Below are experts of layer 6 (counted from 0) of a mixture-of-experts language model. Rows are named router (the router's row for the expert), up (a neuron's input weights, with its number), down (a neuron's output weights, with its number) and show model dimensions 168-223. Each number is 200 + 30 x the weight over its row's rms, rounded and kept within 0 to 999.
After each expert's rows: "comes before" lists some tokens at least twice as common just after its tokens as in all text. This comes from a sample of Wikipedia text that the model never trained on. Tokens count by the router's weight.

# expert 57
router,242,166,216,205,178,183,194,211,258,143,142,199,144,288,226,217,229,250,234,194,182,180,141,181,243,192,221,209,167,225,241,197,221,239,172,191,124,219,165,184,234,249,193,193,186,173,188,153,141,182,217,149,217,228,258,213
up0,235,204,188,181,119,184,215,175,161,203,246,235,128,184,184,172,254,232,242,194,221,249,156,226,228,199,188,186,186,221,254,213,210,196,178,207,219,179,206,186,208,187,192,237,195,241,231,172,201,214,166,152,208,233,171,179
down0,235,178,231,225,225,196,237,224,132,148,197,181,208,225,168,239,180,178,221,251,164,192,222,164,187,243,159,207,243,247,174,230,267,152,187,230,190,253,183,247,206,190,161,211,208,187,156,212,156,194,206,178,191,222,254,205
up1,212,179,230,228,247,246,219,220,195,208,214,161,212,216,184,163,222,221,234,200,194,197,244,179,153,197,231,218,199,153,248,162,158,226,185,188,141,187,182,227,180,201,192,178,213,173,164,191,139,203,181,212,172,184,197,215
down1,192,219,173,201,191,231,258,154,251,212,178,164,222,201,215,159,195,210,182,157,182,225,203,221,204,144,221,232,220,219,184,226,230,113,181,200,209,231,285,164,178,164,198,218,202,224,239,198,158,208,238,200,239,186,219,142
up2,160,154,165,241,206,162,162,243,198,191,215,179,169,196,172,197,217,189,158,209,220,189,209,214,252,223,237,171,164,213,222,213,186,262,223,190,155,165,189,192,232,205,171,147,182,263,167,190,199,191,149,183,220,197,218,192
down2,214,175,195,262,217,206,225,225,182,227,207,189,195,185,180,194,223,206,175,222,173,193,153,248,263,175,196,158,214,259,168,195,180,175,229,213,197,151,243,192,152,179,236,238,199,167,252,237,224,213,154,246,255,177,170,211
comes before: ",", " (", "\n", " of", " and", " in"

# expert 33
router,193,174,201,202,151,196,185,214,227,168,193,153,204,224,222,184,233,185,263,191,203,175,156,208,162,209,224,228,165,198,238,198,212,192,176,158,121,216,151,184,246,208,183,212,203,153,176,152,202,181,208,184,208,221,193,234
up0,238,262,148,203,177,224,216,204,216,179,207,200,145,208,220,213,207,264,209,220,159,183,190,251,222,232,206,226,172,166,215,238,193,219,168,162,173,197,196,235,135,232,219,214,177,205,171,195,191,249,195,195,186,144,203,235
down0,220,192,227,260,184,203,201,199,181,196,153,241,282,225,239,181,255,174,211,187,191,197,194,179,216,230,215,246,213,171,205,228,207,171,216,221,162,188,147,217,190,195,186,182,251,185,216,173,219,193,219,203,206,178,180,162
up1,191,207,243,256,190,145,192,177,230,207,171,236,180,225,178,207,242,151,188,118,180,134,179,275,209,182,231,198,177,202,226,231,149,228,217,241,212,224,226,158,207,212,219,198,196,215,269,182,190,190,196,197,178,183,199,180
down1,173,194,227,204,209,198,213,216,230,222,171,161,173,182,163,206,194,187,229,142,223,221,209,241,209,220,182,223,175,155,231,235,250,214,205,166,204,184,187,171,195,183,194,164,199,170,196,207,219,207,203,221,172,197,184,174
up2,154,197,183,244,179,166,167,208,215,214,178,199,252,227,196,191,211,195,153,155,229,176,174,208,201,205,200,221,136,204,241,186,213,224,188,143,184,232,188,183,155,177,232,230,184,231,210,188,151,169,159,215,171,199,186,242
down2,200,213,200,187,179,113,215,194,227,210,214,227,145,156,164,198,173,157,205,202,216,260,221,241,177,176,226,205,191,151,163,194,175,193,195,185,177,213,228,209,206,231,191,213,170,168,210,206,244,122,228,175,225,225,197,272
comes before: "6", "7", "4", "3", "5", "2"

# expert 30
router,223,188,202,217,176,209,203,191,220,202,226,164,146,238,218,237,220,231,205,179,163,216,147,177,212,164,203,187,176,230,183,229,241,243,214,196,145,198,179,159,206,214,214,208,184,177,183,193,143,194,207,172,156,211,251,246
up0,246,183,225,213,206,170,236,182,156,170,181,224,210,146,219,279,170,191,195,215,187,197,178,167,197,162,216,225,177,178,194,198,203,225,212,180,167,195,179,140,216,189,181,241,233,186,153,208,196,250,218,168,189,199,188,232
down0,165,179,207,223,207,185,191,258,169,263,194,212,184,184,202,181,192,161,154,161,207,216,168,194,164,208,183,160,210,163,217,169,163,157,204,244,173,172,186,202,190,250,227,172,187,166,198,178,213,212,215,146,236,195,217,217
up1,265,200,213,172,225,219,171,176,201,201,193,143,139,167,182,240,199,154,198,216,249,191,190,207,172,170,172,163,189,230,212,168,187,230,237,238,177,223,124,133,170,173,191,204,206,173,207,217,191,215,163,205,201,253,179,168
down1,248,220,147,225,269,212,161,165,202,173,175,198,205,146,217,177,185,216,222,178,195,255,263,160,208,222,133,267,174,191,171,216,211,192,175,206,194,190,223,232,223,218,197,212,309,230,212,236,214,218,240,169,211,164,189,229
up2,174,155,210,237,208,213,214,158,227,219,168,270,158,196,183,192,181,203,171,143,192,147,147,195,159,216,208,210,218,229,232,184,226,200,171,205,201,221,175,205,221,196,217,230,179,236,191,224,160,214,176,185,206,219,271,190
down2,258,158,210,210,199,170,191,225,230,205,249,226,198,233,162,191,198,222,211,184,203,211,217,225,243,166,174,163,180,225,216,194,195,186,230,217,226,227,184,186,190,236,174,200,251,181,167,202,207,146,224,146,187,185,147,177
comes before: " ", " the", " age", " were", " than", "100"

# expert 49
router,183,179,182,209,197,169,202,147,228,197,217,165,181,215,225,189,237,176,245,199,180,177,185,159,152,195,225,211,174,227,226,232,222,218,224,191,218,231,198,178,230,207,176,199,179,175,176,213,174,191,216,209,208,186,195,189
up0,247,156,193,210,202,181,182,176,201,218,201,202,238,208,223,232,155,165,182,169,246,227,179,181,203,151,170,229,176,246,173,189,151,208,172,244,209,221,187,220,214,188,180,159,178,169,193,206,156,228,227,230,195,205,195,183
down0,212,150,204,188,184,185,180,180,228,212,186,216,202,156,225,191,168,159,211,214,227,150,212,190,237,191,175,211,238,194,160,164,200,199,184,220,206,171,146,197,204,208,234,206,194,165,162,192,198,217,189,212,140,225,209,239
up1,209,218,222,227,200,175,209,219,205,271,168,212,160,215,226,250,200,166,201,142,159,200,227,228,231,228,251,214,244,194,243,161,246,234,167,204,201,208,203,250,229,160,231,200,225,225,192,200,175,190,163,165,176,202,220,210
down1,213,213,232,205,185,204,233,180,189,201,218,190,176,243,203,185,155,227,239,150,219,169,179,212,235,202,244,212,146,180,206,189,170,180,193,201,168,162,169,121,171,253,248,179,217,236,155,217,189,250,221,279,196,140,134,153
up2,176,144,204,151,182,197,158,189,227,202,208,151,248,237,238,220,267,135,179,157,194,259,206,180,221,169,186,235,187,207,229,216,220,188,179,204,145,195,243,183,204,205,199,195,132,191,187,196,199,178,176,193,127,160,221,205
down2,212,162,161,184,206,195,282,192,166,186,218,225,213,242,223,184,207,157,199,240,279,167,175,170,159,235,175,205,176,161,204,246,125,193,219,191,266,255,184,241,244,234,164,254,216,229,173,190,229,171,249,250,191,177,186,200
comes before: "–", ",", "\n", ".", "th", ")\n"

# expert 23
router,203,168,207,177,181,182,177,199,244,168,198,118,182,214,233,211,242,205,234,187,216,143,154,195,162,189,203,228,175,257,217,219,202,209,183,194,142,230,189,150,218,251,159,194,183,183,224,171,186,207,225,196,219,228,238,239
up0,222,204,261,185,197,113,164,235,205,163,177,231,187,192,227,184,228,175,172,226,198,220,189,245,200,238,223,189,207,244,262,237,170,214,199,213,219,245,186,166,181,217,213,188,143,190,240,210,202,151,192,204,112,167,159,232
down0,223,207,175,143,183,150,195,147,247,169,197,177,196,230,187,147,198,199,159,216,270,159,185,159,220,199,181,175,221,191,199,223,161,207,202,181,219,171,175,181,226,182,178,161,198,178,229,149,213,212,219,220,200,255,186,168
up1,234,256,194,184,187,150,231,218,161,174,180,165,168,205,149,255,209,175,268,227,213,186,222,167,187,176,182,182,191,172,169,212,161,168,202,191,221,225,236,199,171,211,197,210,188,196,260,210,173,234,186,194,202,157,227,217
down1,209,220,206,185,211,159,208,275,225,218,155,202,235,230,175,245,201,193,216,210,216,252,240,186,186,208,196,193,167,243,215,184,165,243,179,140,177,174,207,238,204,223,157,213,217,196,201,209,217,192,210,219,194,212,173,197
up2,195,157,174,178,232,172,200,248,207,146,203,158,227,150,218,204,214,187,147,200,190,196,209,236,239,145,173,197,146,212,232,233,202,238,181,161,183,214,198,168,198,191,224,227,226,190,223,250,195,175,206,207,235,185,204,178
down2,198,186,185,168,182,195,225,226,231,231,192,180,213,171,201,188,189,213,247,147,164,203,239,230,259,226,212,218,245,203,140,263,212,193,254,203,191,195,185,229,171,154,186,244,185,262,212,158,209,171,247,193,182,242,213,234
comes before: " ", " +", " −", " School", " -", " –"

# expert 24
router,217,202,204,189,189,204,192,200,218,202,200,176,170,224,247,190,247,173,257,203,157,157,168,181,193,203,172,229,167,258,182,222,219,247,142,176,171,196,199,175,234,234,175,235,200,206,199,204,179,186,204,211,207,201,183,201
up0,292,254,188,156,184,204,234,246,218,197,222,207,219,203,195,197,200,176,221,204,173,183,188,234,151,177,242,204,216,256,196,208,189,216,253,217,222,174,219,205,237,201,146,224,201,210,200,146,158,250,202,181,182,136,150,230
down0,192,192,236,215,161,201,166,170,127,187,138,181,178,231,178,200,188,231,216,153,224,179,231,191,238,238,206,231,147,174,221,195,235,215,118,174,210,196,208,177,216,228,226,199,155,141,182,187,211,211,284,227,223,121,221,228
up1,175,200,206,186,219,237,166,174,171,230,223,226,215,186,233,158,189,245,238,163,195,195,197,190,240,228,226,191,226,171,168,207,170,158,163,153,171,236,246,176,252,222,179,190,167,200,178,239,179,213,239,187,163,199,218,162
down1,227,253,245,261,219,216,209,201,210,152,199,165,182,180,180,228,225,169,247,222,205,160,149,214,137,260,191,229,187,179,198,211,181,195,233,212,211,206,227,205,235,198,244,218,239,225,163,129,253,180,251,179,226,168,208,172
up2,222,211,220,166,165,130,164,210,181,209,189,184,221,172,254,183,231,167,240,155,189,165,197,186,212,221,214,255,175,183,199,161,132,193,189,223,214,178,211,218,210,232,211,201,233,193,236,175,207,164,221,184,205,198,210,185
down2,268,201,220,247,290,182,199,165,192,173,163,182,264,230,176,140,200,180,179,191,224,162,213,214,199,214,190,198,253,194,174,177,204,193,235,201,182,141,188,152,211,168,162,189,176,224,201,200,188,203,204,183,193,187,225,206
comes before: " |", " |\n", ";", ".", "%", ")"

# expert 54
router,226,192,193,207,204,192,199,187,247,167,167,140,143,197,210,231,229,180,215,143,152,157,167,186,187,176,160,235,215,252,223,239,221,241,192,174,139,221,213,138,228,232,215,207,150,179,188,182,182,225,207,133,160,213,188,228
up0,184,264,191,231,217,221,180,260,219,285,178,227,199,209,243,203,229,186,212,180,219,183,176,215,218,176,197,170,183,208,195,193,230,224,243,214,200,176,166,152,179,213,157,222,220,193,213,221,211,221,270,195,162,232,193,195
down0,198,153,183,186,213,216,227,193,182,216,225,199,198,168,175,149,173,191,143,145,222,223,252,108,132,186,221,224,210,233,254,216,240,191,167,188,157,186,187,201,239,224,242,205,175,178,230,212,215,180,154,161,206,188,217,167
up1,205,227,203,242,212,236,183,169,178,209,141,182,196,162,265,182,189,148,276,186,235,184,192,200,252,218,217,137,189,190,202,201,302,162,280,249,173,230,246,179,198,175,212,192,206,177,225,235,222,220,138,185,241,217,201,200
down1,233,196,250,202,176,209,193,196,182,172,155,165,198,190,197,196,205,173,136,165,174,285,225,236,186,196,195,228,202,201,167,233,142,175,153,197,244,199,191,203,136,212,206,214,191,190,169,176,187,141,221,209,248,195,184,221
up2,211,191,237,219,213,159,116,189,220,146,175,185,166,195,218,165,171,264,170,176,227,235,173,226,211,165,218,267,215,221,215,218,209,168,201,248,179,181,196,257,183,157,212,165,150,165,238,163,222,181,187,187,196,174,207,174
down2,208,257,163,202,220,253,266,215,172,223,181,177,258,162,228,228,240,166,250,215,228,159,189,223,173,224,140,196,208,213,186,216,211,167,166,167,264,212,261,156,190,230,212,268,223,203,183,220,175,184,196,198,201,253,184,175
comes before: " the", " a", " his", " it", " their", " its"

# expert 12
router,218,205,191,187,180,144,185,195,221,194,198,165,197,183,181,159,251,197,251,208,198,148,173,221,192,209,188,204,160,200,211,242,160,212,200,158,183,186,204,167,200,199,221,186,182,215,205,181,149,190,199,181,152,257,198,218
up0,179,229,183,195,213,215,193,247,219,177,164,207,171,163,225,201,174,192,206,216,211,146,179,229,261,201,202,227,127,148,232,213,200,188,251,194,181,151,214,171,144,223,245,203,168,204,142,182,209,253,211,215,155,262,210,204
down0,193,254,196,188,193,224,183,161,211,168,210,141,210,220,190,211,177,212,212,261,142,217,187,191,220,205,220,204,217,199,275,197,223,146,194,223,163,215,215,203,263,209,147,154,210,201,210,263,183,164,239,229,235,220,183,205
up1,240,244,186,189,193,205,222,294,192,190,239,213,235,142,221,190,216,169,188,192,198,180,184,235,186,173,171,252,142,165,212,170,212,223,120,200,211,195,222,200,237,170,254,226,179,198,199,185,187,219,154,225,179,210,240,206
down1,213,164,211,156,178,215,130,198,253,194,214,229,194,255,176,226,220,215,237,217,211,216,205,229,210,178,160,226,239,225,237,216,189,170,184,221,209,218,240,192,172,226,194,178,154,226,184,208,211,212,185,184,246,213,228,198
up2,242,192,202,165,207,191,192,247,196,238,147,234,195,204,160,163,173,154,211,215,210,176,185,174,204,256,194,237,263,187,210,209,240,153,166,218,179,219,194,245,171,225,148,161,245,184,216,244,217,251,204,205,183,252,201,222
down2,176,146,188,172,166,166,243,175,195,195,259,221,182,179,172,244,183,210,189,203,156,216,216,167,166,203,219,229,192,175,198,183,179,208,263,262,211,187,262,164,180,178,180,220,204,217,229,201,196,166,186,203,180,152,209,204
comes before: "201", "200", "1", "0", "202", "199"

# expert 10
router,196,173,215,174,131,230,212,194,196,160,194,190,116,229,216,203,219,218,224,180,194,153,143,181,218,218,207,200,185,229,243,207,215,217,177,198,122,207,175,172,220,218,184,230,215,200,203,208,171,212,239,187,164,223,207,206
up0,216,182,176,195,136,213,210,161,178,154,211,183,145,214,196,210,208,222,157,210,219,187,228,183,179,231,229,224,139,229,181,196,181,206,265,184,188,183,201,123,165,181,184,235,175,250,188,253,261,242,224,204,205,210,187,236
down0,212,203,200,229,208,224,180,215,160,185,153,208,202,189,183,181,233,224,161,201,232,241,209,218,161,200,213,222,209,229,108,220,219,250,178,229,254,208,231,191,199,212,227,170,199,231,204,179,251,176,203,172,233,198,183,239
up1,187,174,196,251,124,201,184,253,141,211,228,218,242,190,182,182,198,212,212,212,219,160,223,228,179,217,199,167,191,155,184,180,218,187,213,182,212,218,183,217,199,214,179,196,184,149,173,193,149,251,178,192,117,189,173,161
down1,211,176,182,226,136,216,147,215,189,152,182,153,209,250,239,236,193,188,174,230,252,193,233,216,161,228,194,213,206,200,151,223,197,195,156,216,220,166,223,209,248,192,257,232,218,196,186,145,204,178,248,218,205,205,160,163
up2,177,199,165,194,199,169,151,209,199,195,215,213,199,215,225,198,171,209,241,202,204,185,186,193,275,152,204,220,204,178,188,177,209,177,229,245,252,211,252,227,153,204,198,200,228,231,229,266,186,152,212,184,198,137,196,168
down2,215,201,151,183,184,120,256,152,192,224,215,180,191,133,209,207,212,220,246,255,177,244,217,177,191,260,262,195,161,248,223,132,232,131,172,180,245,185,154,181,288,224,174,200,214,201,182,191,195,187,214,210,202,171,205,178
comes before: ":", " of", "\n", "==\n", " medal", " Genus"

# expert 53
router,238,215,194,190,148,165,200,164,209,179,183,221,158,182,225,227,232,169,221,219,160,141,139,175,200,175,190,234,196,206,192,222,231,198,151,177,212,201,215,143,254,239,175,237,199,148,170,206,188,163,225,206,223,182,189,195
up0,204,154,184,202,183,226,268,228,275,179,171,193,200,237,249,218,195,238,167,213,196,207,202,171,188,126,163,197,175,235,206,204,202,176,198,237,201,199,175,243,179,211,221,244,162,212,218,212,192,204,257,123,176,187,191,198
down0,150,215,154,165,161,185,133,207,238,241,171,144,248,276,191,238,231,217,241,228,251,200,196,215,208,213,218,203,141,209,161,205,183,205,207,201,206,136,212,182,170,231,202,224,184,219,208,242,203,224,175,185,189,191,160,204
up1,182,206,168,153,146,196,199,175,111,193,178,177,256,169,143,190,256,162,167,153,166,210,139,209,218,229,196,186,243,234,191,221,215,205,200,179,254,202,215,233,179,226,215,258,165,214,183,200,196,199,257,190,127,234,169,198
down1,193,235,223,245,209,203,166,188,235,193,202,211,228,228,213,223,169,184,215,212,201,218,268,131,212,262,182,172,217,255,145,175,178,191,174,264,226,177,232,209,224,172,143,195,179,180,192,264,208,149,251,234,197,209,166,209
up2,281,244,218,190,236,198,231,219,161,172,199,185,171,179,213,231,170,177,221,219,121,205,185,163,177,208,169,217,207,230,207,198,186,238,231,191,191,202,198,178,260,175,203,222,166,158,177,205,181,217,189,203,192,230,133,199
down2,189,205,195,211,246,176,164,183,189,206,226,195,187,229,204,202,251,249,176,140,184,235,255,181,249,193,215,201,228,182,178,190,235,151,156,214,191,224,210,177,175,198,182,178,181,175,219,198,235,154,216,192,230,205,180,173
comes before: ".", " |", "%", ",", "–", "°"

# expert 11
router,187,166,184,183,162,207,192,201,234,196,190,195,147,202,218,159,207,192,205,219,166,150,164,193,219,202,175,237,193,208,214,204,211,180,245,189,161,237,144,224,217,221,178,242,175,195,199,185,215,225,211,193,144,231,213,181
up0,189,149,218,181,153,206,172,224,276,215,176,172,175,171,232,220,164,201,136,207,197,254,201,191,188,145,170,202,212,217,221,192,213,160,150,211,170,122,180,164,210,164,187,216,200,204,229,177,250,184,195,227,204,147,222,193
down0,203,224,197,192,196,178,267,184,218,209,245,160,218,218,254,215,201,236,186,198,171,181,190,221,190,223,287,214,163,231,212,258,242,207,222,161,143,214,164,231,162,136,235,183,180,164,198,228,225,140,142,244,217,211,157,164
up1,233,173,148,167,209,245,172,205,191,203,203,112,219,276,245,187,215,205,168,197,236,165,185,158,209,217,270,243,249,177,151,213,149,217,203,250,206,246,196,140,200,185,196,208,159,194,136,177,178,216,202,162,206,171,201,230
down1,200,227,206,165,241,196,167,178,192,169,188,236,218,261,223,153,166,218,200,197,153,180,228,243,215,233,193,191,197,157,202,219,246,204,204,228,231,197,164,211,177,184,163,176,230,195,176,211,145,189,207,222,182,211,177,177
up2,236,246,224,250,210,223,245,234,209,203,193,176,196,169,258,173,193,147,177,185,198,221,191,230,169,229,234,194,151,194,239,106,206,210,264,214,214,204,200,190,180,211,228,217,237,154,202,223,257,253,155,186,211,200,204,182
down2,210,178,223,210,239,168,185,210,176,199,202,199,208,212,201,201,193,224,249,201,235,172,215,164,207,162,176,187,229,202,229,246,159,254,219,177,213,211,196,224,240,226,218,182,205,155,214,204,230,158,218,203,254,225,212,130
comes before: ":", " |", "\n", " by", " |\n", " name"

# expert 8
router,196,177,217,221,172,167,142,175,221,199,172,193,202,245,245,204,240,184,221,212,167,182,170,206,186,186,232,207,164,191,238,227,205,186,173,182,135,213,150,155,210,212,199,204,167,201,227,185,192,263,214,180,165,190,229,231
up0,219,205,160,247,183,200,246,144,228,236,198,182,119,185,154,222,167,157,172,138,168,167,179,207,206,211,281,169,208,176,190,197,169,230,133,239,193,174,167,194,207,242,221,231,227,169,205,203,161,221,193,183,182,221,265,161
down0,219,156,209,207,196,196,261,211,273,238,183,199,218,187,207,209,189,175,222,261,137,135,199,160,189,194,228,212,201,226,250,227,186,172,199,188,216,195,198,212,196,202,177,215,233,183,194,147,193,208,227,192,183,241,211,208
up1,236,205,246,137,151,221,178,160,243,196,188,221,209,269,174,192,180,236,220,154,219,187,209,206,215,211,222,174,148,178,206,161,139,178,226,141,156,220,219,209,208,232,177,166,222,180,217,166,184,261,235,175,183,246,193,187
down1,219,230,211,177,220,145,194,213,180,251,209,180,215,157,173,232,237,226,153,200,178,207,242,193,222,192,224,161,193,199,254,260,194,140,203,269,214,181,159,245,206,213,163,191,201,211,233,185,194,196,246,187,217,155,222,197
up2,204,180,236,171,150,205,241,202,172,212,194,213,167,168,208,186,181,245,196,250,184,218,234,206,176,193,208,183,183,222,229,215,215,254,192,207,210,195,179,163,186,229,185,191,166,230,209,166,188,191,184,220,251,179,227,167
down2,205,225,225,226,224,184,153,188,219,218,184,123,202,192,224,249,182,203,206,238,163,216,242,236,205,198,218,162,234,205,202,222,240,215,210,182,242,247,130,216,222,187,201,237,204,231,230,221,204,219,195,170,209,191,183,275
comes before: " was", " he", " the", " had", " a", " is"

# expert 52
router,220,217,205,170,154,162,198,221,200,183,202,195,166,219,222,208,208,198,215,169,155,147,138,172,212,203,222,227,197,215,209,205,211,240,230,190,206,233,212,159,180,269,210,178,194,234,194,196,169,223,230,225,218,262,199,190
up0,255,229,150,179,202,185,203,227,177,235,208,142,177,224,207,193,214,228,192,230,214,205,153,205,143,155,175,224,158,180,163,169,199,244,188,174,205,209,186,211,151,214,187,229,225,195,164,187,203,206,169,191,210,201,201,236
down0,181,280,192,174,204,193,229,199,198,160,209,174,215,165,240,219,162,147,174,199,189,192,199,200,170,185,206,264,173,271,212,185,168,145,199,166,173,165,163,223,231,132,213,133,248,263,165,221,217,177,183,189,188,213,259,242
up1,203,214,240,225,197,194,234,204,154,191,164,199,195,211,234,273,239,240,151,174,192,234,176,152,189,222,174,214,218,186,187,146,223,217,200,214,241,190,192,197,235,207,199,186,203,215,247,206,212,206,169,162,228,182,200,167
down1,130,217,174,210,206,236,182,196,136,179,186,212,180,206,151,204,251,151,239,210,153,192,218,242,211,233,191,219,198,236,199,143,163,160,199,299,206,227,192,164,242,200,215,201,164,185,220,226,179,214,130,251,184,240,192,231
up2,171,213,183,280,164,165,202,239,248,244,206,202,215,296,172,240,209,245,168,186,213,182,187,245,209,192,169,182,185,172,228,176,220,197,190,197,207,151,198,180,204,188,212,244,208,167,192,225,219,124,214,246,191,229,189,177
down2,209,181,181,200,155,197,245,210,242,163,244,182,212,205,231,214,216,272,188,234,156,189,174,170,217,190,210,226,199,169,178,201,196,144,202,165,147,185,189,196,193,241,181,202,187,241,214,179,212,193,153,158,228,143,215,163
comes before: " |", " ", " (", ":", ")", "\n"

# expert 29
router,199,148,243,184,179,168,194,160,192,170,214,178,144,186,217,187,270,181,274,220,196,159,162,190,209,187,213,231,188,255,193,218,214,205,219,192,166,206,185,169,224,199,202,218,188,192,202,163,200,216,228,203,219,215,179,207
up0,221,201,239,167,193,156,221,203,175,147,108,172,233,185,250,213,243,232,225,246,213,185,136,217,164,203,230,181,202,217,212,225,149,198,216,190,212,185,181,164,186,242,190,228,198,226,214,203,223,243,236,178,173,261,214,209
down0,188,181,167,168,210,222,272,186,152,178,256,206,183,239,169,225,163,206,190,220,179,155,150,228,177,215,240,190,234,218,156,243,175,193,224,191,156,218,216,212,194,197,228,187,261,181,164,222,202,193,247,192,245,185,191,180
up1,200,206,177,174,221,133,181,200,197,192,212,166,174,172,217,251,184,156,216,204,209,176,215,251,204,173,197,247,206,240,171,226,191,219,234,217,175,218,169,155,207,122,241,248,157,189,240,224,210,228,169,153,208,209,186,263
down1,202,209,219,184,186,240,234,204,185,224,168,232,222,250,181,166,218,176,177,159,238,233,146,271,128,186,173,189,173,195,181,168,179,227,162,156,201,189,225,181,215,205,187,217,155,233,204,229,224,170,205,242,211,230,183,166
up2,179,214,219,186,183,227,215,254,243,148,220,269,172,145,167,192,201,194,194,186,212,183,214,188,172,171,187,234,159,209,210,167,204,217,225,190,154,182,243,197,232,161,183,196,199,194,144,162,149,232,235,203,165,163,236,238
down2,162,236,220,149,173,195,155,201,241,214,201,187,159,130,213,228,217,224,208,168,211,185,195,216,203,204,190,228,131,220,205,207,202,220,219,205,213,194,222,166,180,278,224,185,193,197,187,198,210,199,145,216,241,233,183,183
comes before: " |", " States", ")", ";", " |\n", " Party"

# expert 59
router,207,173,207,230,168,212,182,197,233,124,168,184,165,257,229,203,205,211,239,205,182,166,120,206,217,167,203,235,177,229,173,206,250,232,185,200,136,209,166,181,275,244,167,226,181,180,205,208,157,235,214,165,225,220,228,219
up0,179,188,200,120,181,222,230,178,199,216,233,253,240,237,208,171,249,189,242,233,217,200,178,229,206,184,159,195,188,136,171,160,192,188,218,234,153,210,213,193,179,247,201,213,141,161,195,178,181,207,207,161,168,174,218,224
down0,184,202,253,199,198,227,220,173,187,201,208,189,162,263,241,203,240,194,219,171,202,204,230,178,220,172,223,198,177,224,197,227,211,170,222,248,218,164,166,194,165,268,188,232,175,243,269,201,176,189,261,197,181,197,221,235
up1,203,200,189,199,167,197,221,202,189,165,229,160,217,190,197,209,197,196,211,221,220,191,140,230,171,150,152,204,220,256,168,213,230,231,182,194,109,234,170,206,144,232,200,228,170,142,236,263,173,227,232,194,201,191,166,209
down1,159,222,176,201,222,208,238,199,204,265,178,180,181,186,200,186,149,191,156,234,228,220,242,202,180,218,134,191,209,215,208,194,204,183,232,154,195,232,170,207,178,233,173,191,209,189,170,135,219,205,181,184,159,214,229,175
up2,167,196,205,230,192,155,198,244,152,205,184,184,271,181,248,247,199,170,208,182,217,171,223,201,229,220,215,185,207,260,222,186,217,181,155,204,143,164,227,183,156,190,181,263,186,211,211,209,155,164,180,217,204,213,211,160
down2,228,157,188,211,168,223,176,204,246,203,202,160,241,233,198,199,194,240,190,213,197,203,172,194,165,183,178,200,268,162,198,175,170,163,197,139,190,213,203,144,246,236,250,193,218,171,229,171,209,197,136,203,180,217,186,195
comes before: " of", ",", " and", ".", " is", " in"

# expert 31
router,231,202,220,219,176,180,199,200,229,201,166,126,198,249,225,176,241,196,241,185,160,192,161,163,197,184,166,240,175,228,226,240,208,201,175,192,180,212,179,216,242,224,152,233,193,196,199,204,169,198,201,186,204,210,215,223
up0,228,140,231,183,230,147,214,246,208,194,240,199,161,242,211,204,182,213,197,196,192,174,168,215,195,209,238,229,260,235,206,237,176,145,199,173,208,211,121,168,154,194,125,220,198,227,199,215,211,208,251,232,207,185,175,213
down0,253,187,211,260,249,174,181,213,144,240,184,201,239,243,212,203,213,142,175,245,231,189,170,233,208,236,179,177,278,194,248,135,176,149,189,214,197,208,217,198,216,164,211,243,220,202,179,143,177,214,192,149,216,225,248,205
up1,206,201,139,172,186,191,181,210,204,170,253,170,162,175,172,200,185,123,183,214,184,236,143,206,263,210,250,197,161,233,202,201,224,165,215,175,267,220,218,272,230,202,183,212,227,234,236,218,217,181,214,244,204,165,205,193
down1,184,184,251,227,191,149,193,214,205,215,205,267,141,190,237,162,192,247,186,193,193,170,171,194,238,204,201,163,183,173,178,227,196,222,176,246,159,185,219,213,244,211,166,200,204,160,207,185,207,142,213,157,243,236,198,186
up2,214,240,224,222,139,244,192,201,207,201,216,164,196,158,179,179,219,225,140,181,224,222,173,222,175,190,270,200,195,178,224,214,257,224,168,222,220,196,243,218,212,188,217,171,195,136,159,183,153,194,240,229,183,138,231,167
down2,203,239,233,187,231,234,209,235,151,235,263,178,223,206,222,161,201,231,195,232,239,160,218,166,225,193,207,249,237,225,160,257,181,215,181,162,182,201,158,215,162,225,184,133,217,245,242,204,181,241,190,209,189,220,206,181
comes before: " |", " |\n", ")", "th", ";", "/a"